config.yaml
n_layer: 13
d_model: 256
n_experts: 40
experts_per_token: 1
d_expert: 320
d_shared_expert: 640
activation: "squared_relu"
moe_layers: [1, 3, 5, 7, 9, 11]
router_score: "softmax"
normalize_top_k: false
routed_scale: 6.32
balance_loss: 0.00291
balance_bias: true
router_z_loss: 0.0001
router_noise: 0.05
init_std_router: 0.0328
lr_router: 0.00075
vocab_size: 3182
norm: "rmsnorm"
norm_eps: 1e-05
tie_embeddings: "early"
optimizer: "soap_variant"
lr: 0.00344
beta1: 0.95
beta2: 0.98
grad_clip: 2.0
batch_tokens: 65536
seq_len: 384
train_tokens: 297600000
steps: 4542
dataset: "wikipedia_en"
Below are experts of layer 5 (counted from 0) of a mixture-of-experts language model. Rows are named router (the router's row for the expert), up (a neuron's input weights, with its number) and show model dimensions 64-127. Each number is 128 + 32 x the weight over its row's rms, rounded and kept within 0 to 255. Numbers have three digits each.
After each expert's rows: "comes after" lists some tokens at least twice as common just before its tokens as in all text. This comes from a sample of Wikipedia text that the model never trained on. Tokens count by the router's weight.

# expert 3
router:112105147128147162109158147118153062173135124166123110133156169088147116106125112183161139082152109134149143081131158116148115103120126086134137137127177168111166120146036134140174108120093135
up4:102113085117073120170141124068102136160052128085137083122095133101137155126134141080138137132122124161124120069131082122161125129122128114192059139176164098172213116115106133110092147081140107
up5:110100105128102113129106095190075183128143111115103125134165128137099132119160070129120109139175117136126134158061069069152051113136155112159137133090101141196144059163121102134156177098091130
up6:181133055144084147143143166107080130109150110138054110120140081102122108175133088202078165112089165097173136130084121097074141129108111191131046199136086147196150112139122171100067081199121095
up7:118107133151141142124136166173103084106127086157071095123120114117079131132131152075069179111099102117144126143133086158127130167102152108158133088162140170095134107145152105089168170131176209
up8:091139146116167166183093147144149139098154183081122117118156110117134107167123161117137072137145120080149100122126084131110218096135125085194141135163088126146132060161123125149154106083102162
up9:138168102145126113158139100079103119113124149200157114127114107107122156108102144145160121141108069126103117083092138130122079092124146159099087140172198088143171183177135185098140149096156108
up10:086129153140112119143088112128128155100133154107151111158182104128135159117025126115073154123108087137080108160104087172127155137109136066082201109093138159209171142157143093187139130175090151
up11:143114110125163131104079139153134059156076206149086138112132184055065100138057158143136125141126106141146154137125156111124103132146108066131077119170097096181110089125159182155077166134149164
up12:079146132143159171136168111124127130181137110119149117116150146156169109101074213114142126190096082136147084130115100102166134153067165124128152143106147133152148153128185144140145144159104126
up13:112135113179113050080140142141122176132110105135131068177084122116135148099123189125156138080144157120130156127119140139114122144139147104133109219142116122138140158102103110169159156174115121
comes after: "|", ")", "|---|---|---|---|", "|---|---|---|", "|---|---|---|---|---|", ";"

# expert 28
router:120116108167172138097113160128147170135143089114145141133104148072112056162075109135159146134137115106115171122104135146132077123101132066101128111082168124124133178185093092110141128110117155
up4:086133150102136170108183125168134146165133131123069118184112092139164165052114099217077168149112051120142149138183136156147101074175144070157090146095109123176179099133152124167096130122086130
up5:133164113110147127130132144162120166128120141106180092149134164187083067165187127146089128097181135128157111117114150139118173107181105125099139108105076148075168127128098090092108113089134125
up6:115120082055070110137131119170177068050097143199072063136091127135130134090095139082166186105114119119124143115133152149129157104142155142159105146113134144114136170117134119141158125127106094
up7:170120052170109115106130150123104141170177134151081097117130107127136165157132058081143109171140142119137121214113156087110079156073166137161111069140145169118129074129077159154155090147144180
up8:142176131096202170117111150138118177120153104130149123157094109159092119171099092054146105143150119086135159118139118128126172188114072163185165072116164083177079097109060150075127153125160121
up9:124091115149103109135103152096181108114152149144127113134177082109090156059044172110082191122118145143119155159150088179123105135138145220180094065190111133068120152114101093124136112125078107
up10:142154156110126163132147087095168173088108100139117121114119131100149138126090154162180124080109153141147129164138197169168132154140110040107110162074124154167102098161123091131105151151125153
up11:118159130122141071193125111132102056123136151185100058166083110120110160094076101089143162107130174109090176112124107144168055187081165140143109128109099140110169176146087150103150103159119149
up12:103109133154128145140111108138064130185133141143139162171130101105214165125096114091131107096097132102068111093165119102070173178139107093105158088094105051143091120127115118105133091061111106
up13:112176163138132110082123095130107132109141190118109193170119091145073137114134147170070115139114137132111154145085147121149183051121108176124183060110084099131137105095139078081114136065146122
comes after: "ed ", "ted ", "ated ", "s ", "es ", "ing "

# expert 39
router:199136151167135144132141138180109109172105077155131127129131122106144120149194111142140142122140114126165117073096185185110102133129154126122178103083138144166135098152105121100172132095061110
up4:142110112135123204162124148154136133138179108094120160130123148112124168130103120170175136145135175079132093096086111089128124109174124164130175134115101159174162158103164087050113075151110182
up5:120142129070171150096177156107127153141115088060194108139103072129069128089135115148106089153114125140135158099080107113129167105116122118059107139101089138098131067085161140139159129097086095
up6:131146133155123163133173114152149168147150114131127137131143153118158199124139105133141141089091116208124147204164168129089063105162174108150119079092115128145172124112118088154063156129137129
up7:137074107139229187084073143139125104166121082125131150132126147143136167128106169097150171146081110140130118036127124188130174114169177139136135156128139148108095136068167129177160168148108171
up8:140097123106110073162142147132200038216148156151134106123145077110137061130145098132126117108122170137106138108165146157096169115119113103159110092050144142155143112133121121122207159099135108
up9:134159108138175081142128113148188224119145109141138155108123136141171137130165180136123122106123093133134114090071103169169145133117160130105150121145135153112103165108146131120093132098092169
up10:118083112157142125157166072100167135178158105087123134124204153149072161188137143128142178120126082096092088132104100186158112152115177111137079176122155099097165130122081088098104111139067101
up11:148142151135085121172131134087108120131118076105141163074125129101164092157067144125073110124158147079122067076131081110142085076171147166091124084111165111138140104103109146166147107150138174
up12:118103107110101109119152090165062129147100125178077118106118141114131139148104117112171120143191084118110154114130129112093098097157149146147104169150038132130122164132118144122133186158091148
up13:132090140163167182165131105122097160031145135173072091091157086112118106063160124124132114093094100106070129139130170089114106103153150078070091150112169110078140128119191136103157145160122084
comes after: "N", "V", "C", "M", "m", "c"

# expert 2
router:158132128121124163135115156111208133087085098169163140120089175115160131078133108143140132162102166143126132121114157176170071124121156094133167081112121172153190093139095099137160151145117161
up4:158116134140146157084112081142202136130208112137125085171113113136100136075075158158121114096137115154131106125098108178150085128117188115109029129132153132169141105141102121124113079152072070
up5:078065181160139099081187100188176084111078156164074136096102109154083165132125144148150125102100129138119174157105163138143184154140140070090198121111112134186072085120136068093128121066132130
up6:133173166158177130204121099135142155133143124076111138159083150106106123102145127109143184114020094141115114073128136172104156113078115205145096135176124113176155172099122063171126145094126145
up7:122152190111122105124100147165078130103112146152104196181076143094152183107167109153129112099078111137070202139144179143092128162167155152145150141168126140131138149116145137040128109148122180
up8:133148132139184168119136142187047079154128113130076125102130104176169121106132116087126141123166097164123045075143129178135058102143115078161131129164139132197148160170145105150147141100111121
up9:122156171186083137118116171143091122058102134107145114088131078136127130121118092161085108135128105092099105100116169029120112111137127079128157155113125101158088090147131196123118153184136115
up10:150099114099132118126184163106159105135163136118134109144132170138121113105120097138149156136102166057204100180083151074142121165081166124166162109183147104154136114161085140127119134104132120
up11:153122129113134116126120215128193050098124166135099128120165076147129136113076131140116074141095141182122097184086148089181133090092107177119144116110170092094150071089128099137061121031114123
up12:122075077178103157146127082081178114135151105139110110121124127152151111101070141044146151102101089123128109155098102100066180175120113143114143131116087125169154121199076087149161114116066110
up13:123129158057167153134128152137166118132126161136121094143119122169132154150179178085204165201111104123122148128072120161160153135130161125139155110153086156150066110118099130050186090158118046
comes after: "| ", "In ", "in ", "1", "on ", "3"

# expert 5
router:160106097117153142100156075133176123121127107111216110100144160086121144102096128147127160158125152143129123081136107160160070090145127103129116180158134150138132121174128123100170103155109144
up4:154120145080172149130111117115157121141148095128145113118137152133172176125155188136153166083158116071118078119158111076126121119131114148077122101105127170145131133105199178130114096102136161
up5:125107168132189099167081176103140106111124147199142163136119063154117150131173146191134148128112116034173174156142156105123124172176146115134105114110137088097133072152169131140135058126135121
up6:117101067127137187124192119095192124149127134108135098147095137155149132139165139151112140120129136189084135069145101185097216132171091067110197202151141133079136189168081131076163119093096082
up7:124136116169108153114193127130069133145142149147077050125204121128047078161163138102166122062127122140151172112079137129114155177156159133168119156133084151073154183111089143185157158124116160
up8:097129156137073098128088137122109117127097167149145118116138105131120210067087143077106165177147099135113170086152106174143084149143155115129142131079122142052140114114096121158162078158183102
up9:110146133115136104112098170089122131109164122121112085096139132092119121118126103091106185105136073110140156118143120099158143195115117074126126111114101120121167121090093143102159070158158158
up10:118172091108115081095147129124083147083104153166118143188135052160088122110115105093138118118100091119120140050111082114206124174138137087103095154157149154147180086089151117153102127109080087
up11:100148095187192117158087137102104199083096167117098161171125136141117143127157142090186138066126129120123135151136137134135093144099143166102164161154113147103082132131118061051186111177098153
up12:119201076121122114150133129167117098109129118136151092132115140132134124141111141122104165145120118170191130076113088133140130202158087129150134167124117166103131110153115108103145145110118070
up13:126088179135169081125155145053172089135104118150137139163112142107100140125082128144118094093142195173175131124102105121151085101110095114130109113138158153191079171165103097156149104143149106
comes after: "| ", "(", "; ", "N ", ": ", "°"

# expert 20
router:164143094152133197083095168126161128072086139147168086131129146106115112096142105137155198169125117116110129098152148145158126115177144114154128151100133207121157129137046098145179099166043140
up4:110192142116141095142112081121149143144131127116108175124156171071072061178119135110141144106162109162130112181126115135136140111110119161120128122092110142138131191142106156146164096143184091
up5:142129062116133125088100074138099082122081102155180161127123159132114203162114097122125162125159108163157162095152117144143161087100106138159148157130088153178130130166182148188081088060124132
up6:111151176191157082127116131106090091114159174085104145135112160117174131078157137148153146172131114137170132137148143138130157076133114175190101139156048141098124156144135104172150215175113175
up7:154138131060162138115112106119123125125103078137190128162137114096118140146102175089186170168106127065132155118106181150102148108154112181169102132098113107126149092066123112131106114104106122
up8:085162100142128153125177175053155136159133090129157127146127128109105136179142156140137123156127137134142118176130112137081168118160114116133068109104155162093150176085110178056101101136142120
up9:115073045115161105147114109134064114110159151177108093154171136105184152101081112127127091166182118099099103118163104135118065126159086135198173170084135144139147108118109115159096128098134181
up10:170128085185114155128122168146127104119137156097152128150117094127166157086146088159083152130139105134143057056165134134143137113055150174145122067112103127094086135144149177083190138105077123
up11:175160138087121144108107156140123080113104116068134119103159149106140153056119142143121164067107151152130185123139136124124129143135086139167179077148145169100159167108125137097110076161132148
up12:097141165123132103113106045106094102184137153147151136139145103148108104139135103181158093121143130118104149113096142108128052202164063134159140148131132129136129134113179130170135182120148052
up13:159146122082090116159133132137153133099083135160124094167141189131129132098089117096145137114161083110123117167127207168144074143148108069140132105154161195078155151183098102139137053138125131
comes after: "| ", "- ", ": ", ", ", "(", "of "

# expert 8
router:215162112125152183136110098161140150153101123116165138124141127043116134086147093138183193136117149099132205098086129121106114134110163128120177144099105133136125151133072125119182144084107117
up4:119078077171156133117094131144155123146169134165080155097134065123107154112147139148108133129118160111093178070157084134135097134162087171090124146110133185088138170184112142199123135201126081
up5:122117138147150142084125168083106136123106159140117159126163109152061104159177094151161133142152101157137148101099131168100172141147134133149163122161161142200106095195100107189153116090118097
up6:173080147090112087135119096150117152134082138092145109226131105153138167119122145136155167132161149176122082111191127186152109155131162198090110132088157118152110106156099103176067145073130087
up7:167158099059103044143128115073105107118139151104124099163136159173163152113109067115168166143066135152105094104095101097132143106132116194103105137192058156095149151103100164144211149135143161
up8:080145090109142097095113095075122111148115128161127129135144157119120168142116134143148097111139135106141108113181147131134110138112114140142200182158158129115163149131153106048130102172128169
up9:165062134132111176157120128141131207148141094138132084133140120064170117123163179070102067090091160098155132171141114138103185155119179114142132098138141160121164128169126084160097130151082058
up10:112072148189089115129149118130066116134087110156083151127199103128178144118158099066156159118152095124158070125205128185123123107170088120175071116144137111113125144161116152159087138058143127
up11:064133066116176192153166096164098136125138135106116178099105118115143099168143163124159141164081100150085155088105125127110121155101118154163109089185141177113077109098158158143135123189151111
up12:127120103139121152146116134151122140169109099157163116113184095131145129151111140140165144112107115146085151114146082173148178091120087071098148145095179129096110107117088120102114142082144152
up13:159162127149112116138177162165127090126091118172165116157085072083082163091168128096127125136138100101112119113104152137114090039176135153114131156141160138152097118120072191157102129147118106
comes after: "- ", "the ", "a ", "al ", "==", "s "

# expert 0
router:160112165114138126104140161136136146130076128094169100103118166079120098101128069115200125152170167090125196074149147144181074116116120080108163126079155170170141086156056125140187122096131141
up4:152126131136086147127131119136137138109111091143141195172120130148214113137154088152110122139133080175152183098134089092148116150103138110131135113163179085107134105139127074094167149124102134
up5:166087087180058073145153069092141107149138099172091148125067154136074126098140161135134142117087143151190137140087196139145123153102125137116186117125108151130128181133106131057187169082167169
up6:076136145124105135107104117165122140171079120183048104190152061131115164164096152124138089116099158133138148099075127147081149162113080111096160183090109133058108171162100105120113158183100100
up7:136115109098093112177200119148089128123114124185141143167051177093138152136104106178121123150108061071138145103119112164072115106152158103178117129147136118119085073084148116239133081104142163
up8:143113103153105110114151189090086158169132145173155159180113093081139100143121177181153107122079120160164209134141126137089108149123099164153087091128172126147133093122074142119124140078103162
up9:151129099107167141140139137101169093165108124102070138139148124129131166076124152141122123160142149173075152138122070192168112125102080118143153113161133100188109119155186168076108137180097084
up10:082223136177120107092128112169134136112062149111169096118178128133144057163089145191065167083148134102097097080078141123103121114099088094135137122138134070091103128070140117209169106112179144
up11:119117073136131108119127127140111127095165149117135143152135141166115107127190073170139118171144176095141117113059153143100136158124170149115151108146179130155093134155094144122122119096134090
up12:146116176153133116078103161109159160115094053094166132103132167127148092100175130113128093110133122106098118140113161167125138108109150064173174102098059077126160147112181135188161112128129133
up13:137131113065174193165149160167158175144159123164090145086126132111165109160128142133099125159133167087129157114138124100162119134132194115118116144143066100144104134156080120124137117116127105
comes after: "\n", "by", "name", "ation", "Kingdom", "Website"

# expert 38
router:157086091167175107139165091142153141118154136092174143124132188111142136115165119127194113158118173098160173126128126182152080102169120133067107052111116134163200089150118113147140115108082080
up4:120115118133164087133123165170176097137110164092094180110096133146144160103132132105129141151171106182109162123107143162113132183080092106114116117095133135099110118142124127154130119063121083
up5:032123117178112096156101145135078119104088164183084090147112132112159081060129113111116076177152123051085147133124144166105156132100134173120130163158147072147135107123145121086133170196105118
up6:128090167126136116178156102105167089115159146111091109128118179155147115091122078102093112174057127146144179070213144111082110089120143118101051160099166145067183131174122138129086133060163182
up7:120108138093114109118151122126108131119042141152137095103087213109095088125105138125063118132151160089146166171137096203134146099155134140127094178159129133196129118162160168143196173188123144
up8:112124138125094154194121128134085118165099155142154223150127180164135132086129156101159154070130134093123123092076144178116142059151086134139124091087176102095090109104134155116190117159120085
up9:155120132131180123095187151127088109118098093154142175096125146140031138070150091131154123141182173127127122148132089150117171155137137066108091099154130106143140156108215111158102132193082176
up10:117150183159145082131148146142159076118072083149111106166179110136134148123213109093142121075158149153128113115125135177132058148113125129113121140171091127093172114132128097223174150149144119
up11:137108111192161115122189082150200063112211108125119135111094114130065135058106118177160118208086125130158135125107129112171117160114138113134127129143132127114099063114112070090139114092113094
up12:186109187115170156129143103135081079128150105132160106176150144163156096049128142138087210146076086158109133128140127137108143087183078159103140089137105119145151116081141163123105140156117105
up13:135178189137124144150071139144160130073157119114147109151124124173152179105171173082126096109141160143117121119168089134164161175132167144137142148114126126194146099100103083153102119131111124
comes after: "'", "’", "Women", "of ", "was ", "in "

# expert 7
router:127136123130191138099123107144218141124073078126166166131138178137153098077130108160148163111193155117134167077159124206164056099132162157157124088058136187093145118177121094109228127150114124
up4:157171135122098091080132168162189095152147060157163125078163108126131244128118034110106081156140156117142156161166099109153130121155138131126194156117176139111141149156174181126095066119142123
up5:101094089126122126127136184107127150169076089123188144157153062114148161139115177151165115066128123113143135174112134137093068171137164179146145097075127118093125192133147080100093186134145190
up6:101162069129151117150082136144144205203129122116116166124136116128131106124166100121138130142127131076136137174178100076158120148127099160144096057164057173199106104172120162114135094120128063
up7:078096102130055137110147108088128126062129136097129095122168088119156144103113122144120130105112145171120178149084083180149139113135084072100092162093119138113087179110117083138178185137128133
up8:132094167134114134133110114151141179153102145143126153149124102137138089070159156134119124076125117114140158065091082133111115109125140138117124097133119076100114179111194079152132165050164112
up9:160141122061079088135114093159159104124118093161140088130108113100115059180082132149114167092088132088120143096176148149064117128151147134064114099126167160126131150161133103123141127113092152
up10:109153123183128136123075135186109166119133134131107123139030141134135109093130138089127126031064061122161122119121148127144125064096137132114199138107083129087098070163141072136100174124062089
up11:120150165164105156131149090111163142104142150134096114131129134175156128125154174100153148104106118081115123146113160133185104115197158129113152083141105071125164078131167176103110140063121166
up12:121083115145104089124152114152114135124173149116136077085089163134151129094047112076121192138180088098118146153077187111172101097146143177122114131138171156122112121184102161154146058180148102
up13:090091093138159169139163114141104178109093086043134181141118095153148119108138116134120133131118195113114137080146186172176100173172088106158090124130122178110184126128137114149095143103144141
comes after: "\n\n", "\n", "M", "F", "B", "C"

# expert 35
router:149100126167152147125119102101147059112129123114135127138148156102120073085046106177138115130163193111161152068138120116136103156224133126127134087135188169178127093154085124144139145147065118
up4:144147125157078156121114152083143149072142182185117077090159147176209088170122131131055066107174155118160080123141092136100164109148130163149186070142160075166185149091112145156169104117137149
up5:068147085136120113034099157118122127208193064161124123084102091138106162122160187130095121150141158114140192109107173116114133142123169121163169110101125074155184138101115133133059164093203129
up6:132129148119095138125166154165139171145205164130116145142137140136140098118064085147086078127098161128111130101079136109158121111135137133116145118119143138110139113126155153085136185186138155
up7:160178105094039132089089179113111135145139117129151040121191150099133080104111110088145154134100138079142136134125130149117153102147138164189093097142200199129092102135114117117154149098114123
up8:183112084123134125120214134111149148141127090166085075112165095084132085151166120184085133111120173124124170102103116137092205177175142145072165157129158114172194167126153120119127118142088140
up9:153124133094170105175146077145092070151147100177134112115092127170106124160133100165128067201173154138211137119122101159137165106142120084151183128128138148034133190087130111129123115116089209
up10:116097116170166105132075129135105151152188160145121114138196113110121066145151123168118108142143114070099133120118134119182129100125138102048148169127116119108138097165139095165174162109137073
up11:079136164110125121137114116139106179164150161125103109105121089138117100201123125087184112144090084166120110101121078124111093114110152129168135124080092153135144123052095110056133145082153152
up12:149157164126058119074103100026141138154093108065101085156093127125158161070177090115169220139155138187095142097082167118139054138128173159140131165132115093125146113158134143120142119180102109
up13:133163075099137124129100129097081156119080177093143130160106130142084098070176100130114140107105110177120168156129167170135172147126042192113179087134192145106173123127120108180129065090147119
comes after: "H", "L", "h", "W", "R", "T"

# expert 26
router:105120131122203129113096119109154107126150103128138132128090147080136161111113117164141137158143170095148183099148165157137115132112162141127169142134189147145122098132092111094142116100070164
up4:156124118114137144169190135211127097150161129147179133076103136101133149160133106064166157111197176149105145187143130130115083176128138146059137151135133128138091150102146125130140185154160157
up5:124152134147110117103088129179165128146090116134118139195163237042147204138173152168115185143126128083128117094069106119134116162124092135133101118090153134112125115132155131107134128094095200
up6:081157150120156046140148129113114084106136102073195082145154179120174168134145120129174124118150122126101142102115130063132134092178121141151142137133111124140144117113195131149124095138079154
up7:142130137063127144130136143109149117056075101132163141159115120139224130138168075090092103127158086177141143129122126125138109108170127134112105111160160170170176105138118103126153110099124129
up8:102114086188133111202118139085112130119081141174118136084115128150124084105098108152121106112161114069146181098123156091121097143161145178151113134105141142137157125116143148111111085135079102
up9:160113160119154057168135144175112154117110107083089110194154147149147129122145123141140166126145116171136193115149133119148151114131139172080126156164074097149113121064172127164121131121133088
up10:152100145196188152108146095103109137137108148113177129105120062145093122116143143069106119129154149136179047139148123150161165152146160151110132077111124119162244159131105118114123100125140116
up11:158152140128105147186130140157124110121129139127171120185128047140124094187137126098152110097152078131127210136140157150120175073134101078114105089135140137109155140159124118139126133133164084
up12:146132158132109143133090155050110124081086132135128099067118173127100119148087101104111177106111093104170120130143126175090160107092072152111142176144144127124064113110127131116108084148123120
up13:096127106134139103123085135090156145154134090079117119116124130136120176118107107126154156110150165096121099067216139110127049137179171095187079047149099098092144128102162145093106125134160124
comes after: "the ", "and ", "a ", "an ", "to ", "of "

# expert 34
router:159105131116164131099103123136167118088091092139166081088152138089134095084099107177148150148161187046162166087101150178151094129126157113076173101057185165132156142191119117148174191150124129
up4:096124112147091141118173167155099146167146161137118162181109063151146123101123148107073124172140073121147151175185135147176146099157144131126122111155153154158139191105150128132179140131126055
up5:117072148089091163160052121074090091152147152092099148135110098138164135168183167175159066200134147058130143089111131159115180154107149156108161126150113096223090171141121131161139119112082116
up6:118100153127068166157152114207093141172171133130129132136117154142105114156130073123088104176124155082108139114100138122128137065144139122131127103037148095135165155080141143078105177147115107
up7:161135129086150114182112131149100107159106135131155129133116098109065105120125151116120148120158116133078129100130140161130139105163205145123174145118158078096103173132143084104184107114151075
up8:081137129174131168146058126182173099150105149086105088114189093134145165119131063186138142117113141115139177143154149147141142097155176067087138095155071127139080120110101105130128144062100147
up9:133114167174159138143171154121133099051140106131159095150101125157100113132158090137126085109069170131158146125138112152157059089104134095116149130129167184141098090117113111114123139112078107
up10:150128141132135144174162169094109104149123133106105075114109174142185197146125130132133147111064110124086131118137134122137114172132134154156143170153183065128137111110089110175199135058127176
up11:165104192148112130138117180139147159179070103172108097110151134089120148190051100127164095125137142177118137068139095191147096180169134148143118165161111140115091147098139177124125101143160098
up12:140078163162165136108150197169132172103100151141139129109159112047122066198156164151146118115213148123140130140165092070113143128104102169136158094126105111157095158215127147109165161174134132
up13:129157203124128182116169128144173116128168115113128125152133089122147155084123126139171112080120108141162142124111141117108130119129135110048113142080152106157178119155142139169102102131144095
comes after: " ", "0 ", "1 ", "2 ", "3 ", ") "

# expert 31
router:126141087125150133105137171175180096130125111138160120110119164118161088109133115170136137108164115091142162062089123174131090130136185112129177093082143168102141118201109110120137163114141171
up4:141151105121112132188164055140125186131175082137113151123143127129157088116115104198108136175169102124122148144118135119195093101120155096088095111117132155087116172133180132140122134180149156
up5:127089129141145140110154108114133168153156155136130134077175114082116077139166077107148157116105130088103069123157120132111093069128078151119146155118158160134135142141096159099114084140068180
up6:141156112135130139126131130159078064124141177116136137135127140135186142119136101204132147135099139142122096082099123104078138085144167121114110184103105132129168103188198148134153140123082115
up7:127109029090069141136116099137127157154127047101096116115107093091130154120131141177190086130152102124131161172098148075100127124129090126137157170136108168104120108133085151110106103135112109
up8:117179109112166155164103083169144181151108155137124156139117173127121193178146172142152041158184191141115136114055165158115100158118075132127097168095137098175162101121132165153129176138141145
up9:168124073141119188104161180112146186147114124156196135140182136110088098148085076127117148129101111150104153112143115217146127137157094127140094128091075141138092069125123143116123132091144177
up10:088128142133100135117157116129071145101122116193142156144190089132172129168173143104093134117150158120070137149114118181126103128182121114093188166060144072083096118114129145081062097106136127
up11:117119077168182095139153175137123155151146088168178085113101155185113147093125103106123198117138114068163080080142191105087148181128175199128145094136147118107152148173132122183157157127117097
up12:103154105164103084115128145167102112143095115148166106147100154114120138103184123113116123137133098159112044016112147094221122166154126160133140095136215094147114126147126141162127113113148115
up13:132127159124163140101110120152106105108076091117106138153128090130144189148094085106173088123124100130144145126060206145121091097160132099126142067154137122110195152163103170053085160081125093
comes after: "201", "200", "202", "199", "| ", "–"

# expert 22
router:115063117107112195137154078085166131139130113112135125107100111089170150154105086153154171120102174134132152086120150138149101163139168130101140113138094101118155142131063122146155126168066098
up4:117089175124110141167095141130164091134150150166150116160090182154086149123160150130165060159065156116082154104118123080165088103121100129094155147133164167091110127101136119128094111115122159
up5:157108162099130079117126085142106144136113163117133137124081133100086113225119147136193139112106156176134182157086156127137189118150165113102176069086157112083206168127069129139067136109158114
up6:134166133159140111145193124154160125115127172117102094156071030123144075117085132132126110147061182096162142137076124111107160113133175158083116123097137132116119114109127107179099111173097136
up7:139132090120069123131064143140143112082087155109169131161145104111116127130138175153163202153136123105172095123130156147075102139160198135151074106196106184075109161161084172161102122171138168
up8:148160108077123159154108118124130136120080086075150087174120160145133107104122138147104054103144153116181097096138113107154090160133186109174136124102176135191160181133130101157146131137061120
up9:127131148137047089108133142107162126166112107136124113139192178148114092076103150148114082096097116106094178165183095109102099153152108146168097137095199178196114161115131052072127172204093115
up10:116076105099121184102179128149087134134056113089135128122097119185136139129170190115121132153078111128134170124156140141134083111145131089099114156112145146107074142108104132085112144126114057
up11:170146146100144099105141091153116135118171133117100073144189104145152136045082104141152126130101168133120143163118086053121171122121092188115108155170130078077152114133163137195120180096126160
up12:161113159074110128198113097134140143127144097139143119145174074147109124156114145082157077085163117061113108149169093147148059095112130178106104117079114113114193140133160065109132082109079088
up13:111127100107144144124121136114069129179178144141082168131127128130103184099164125092187143153179062144144129141063144127151129116081123133106122158150107136151119161094105097114086169080082082
comes after: "the ", "a ", "The ", "his ", "s ", "and "

# expert 1
router:136149095136154150146070138155168083141093144102128135097116118106084095097163122184164175139149170082123127042139143140158116127164101115122192144075141160203183112155101117168164118154115164
up4:190110090096138118097132103186165094143116141118136079139119148141159114129092155107095168077094124134112133078075155103106188169063076124091188131134153134160106137111223154124171173151093178
up5:146071121177137160086113134165187180110083117157106125115099156147194143122140140145135118129109146097135164157143141141173182111108163137153096132081118135190130150112113151089120086136165100
up6:041186158135104101108122130149046165112140199141120145158117143146129109132103190132117152204143085121123116098100140134109085068142130130184133147124129166165150201138115083126102190148138103
up7:153096168087145177156087129136100143177120078189093116138170091126099196130160072098088109147204145059141096119149119187173157099094089098106159134118087149117124147158095098131161059086151149
up8:120133078091069147156094098073183082182167118160126089070153129078094150110130111150096152086170149096137105136097068151157168054180103110167131096107102182148148129132059093171104139103163125
up9:091147124116119116149126089131218142165138075094164123121122091135124118126181097155112087159109125170081151142117136136092117129115129110178197154155134124073156113162158163204104103100134164
up10:170107122125109167123117140090109132123142104126140148136113157164158159161117178153155135106153163091140070100163127111141150194148129080170128126136101113168118124081159099094166118121130048
up11:147134177110053154118179152115106103114177128139189109089096084138204087073145081167115113080153116145130159123182139209130168159177157124109122155136180095074100166074097152087132114106105165
up12:176202186133079137116103099117183132137141111160140136127119102140075106162113109116128078121125151161160105129158089151108196102128153123145075162134157216113136164128123095128149189062140147
up13:117138147181125161160203158119167128119136157129141154092131145126151118060137159101056141105147156109181128125124126146111164072139139122169152106174077147118115195169135159131132145140078172
comes after: "of ", ". ", ", ", "to ", "by ", "for "

# expert 30
router:122126088126141140164145107133131099114162123114153113139091154070108110118137118119133161125176139100140150106134167120166094116153188128084136139062113120122126096130084089160211147166162175
up4:139107118155111135180127160154081161141133153102148120146164134156149113146204123119149127088100130084087108108077193155109159151099097106069091153120091108149145151082104100147149169077086102
up5:162140110177181147125111162107096146077091092113124105211098133167143125135153127154111143110126115184123102113110084180107191088157125168122118147147093150137120223168190068117093113161190101
up6:100117201086092154136120138158102133182132100110121065089144139120189109044125107176125149089115177101103114163143168053186156161159157100117155102113136084154162103057146171156095171092172109
up7:054222173120135076117111203140134107164170140118139162144145116109114132088116125148126137156076106142161168124099118147112060082127063103121134093150139110112192181164124147113119132102080160
up8:119167157180109167106179185127069105121105130147123146116130124107139127098090083109104178145160133120143107152111085103155110134106091145089100157183122140151144161151164160097132172137133151
up9:131181139117110143100135146112130123128143107131173122173135076124130064115069147157118164124171151071138099125128130144121142101202140113145129131178138065146164144174105134127136123150119119
up10:098116107126108079082093141128104133169145161080110115144117068137105179125101074102128220072149133066124102117154087122180092088135091092171147138082131204137125089112174114119154139118118073
up11:136140136196153093133129125132114059116151150140078165099112123115140076132114077140146101144138118166135144097075164113193143115114145159140123134130142174112115145110133157192168089073101113
up12:128099120116137156098117159121166144119217154118119102094121167179131152169113154092072074101118161187200150147145128116124129080165114173082189165227164103121180171104122116069186172116083100
up13:136108120088131133118124094102143058159089121113169104132136106131113176084081126155144100110120135107061101100067089192161183084107059116124138181095127149084080158086143173104167167127143160
comes after: ".", "==", "s", "===", "es", "ed"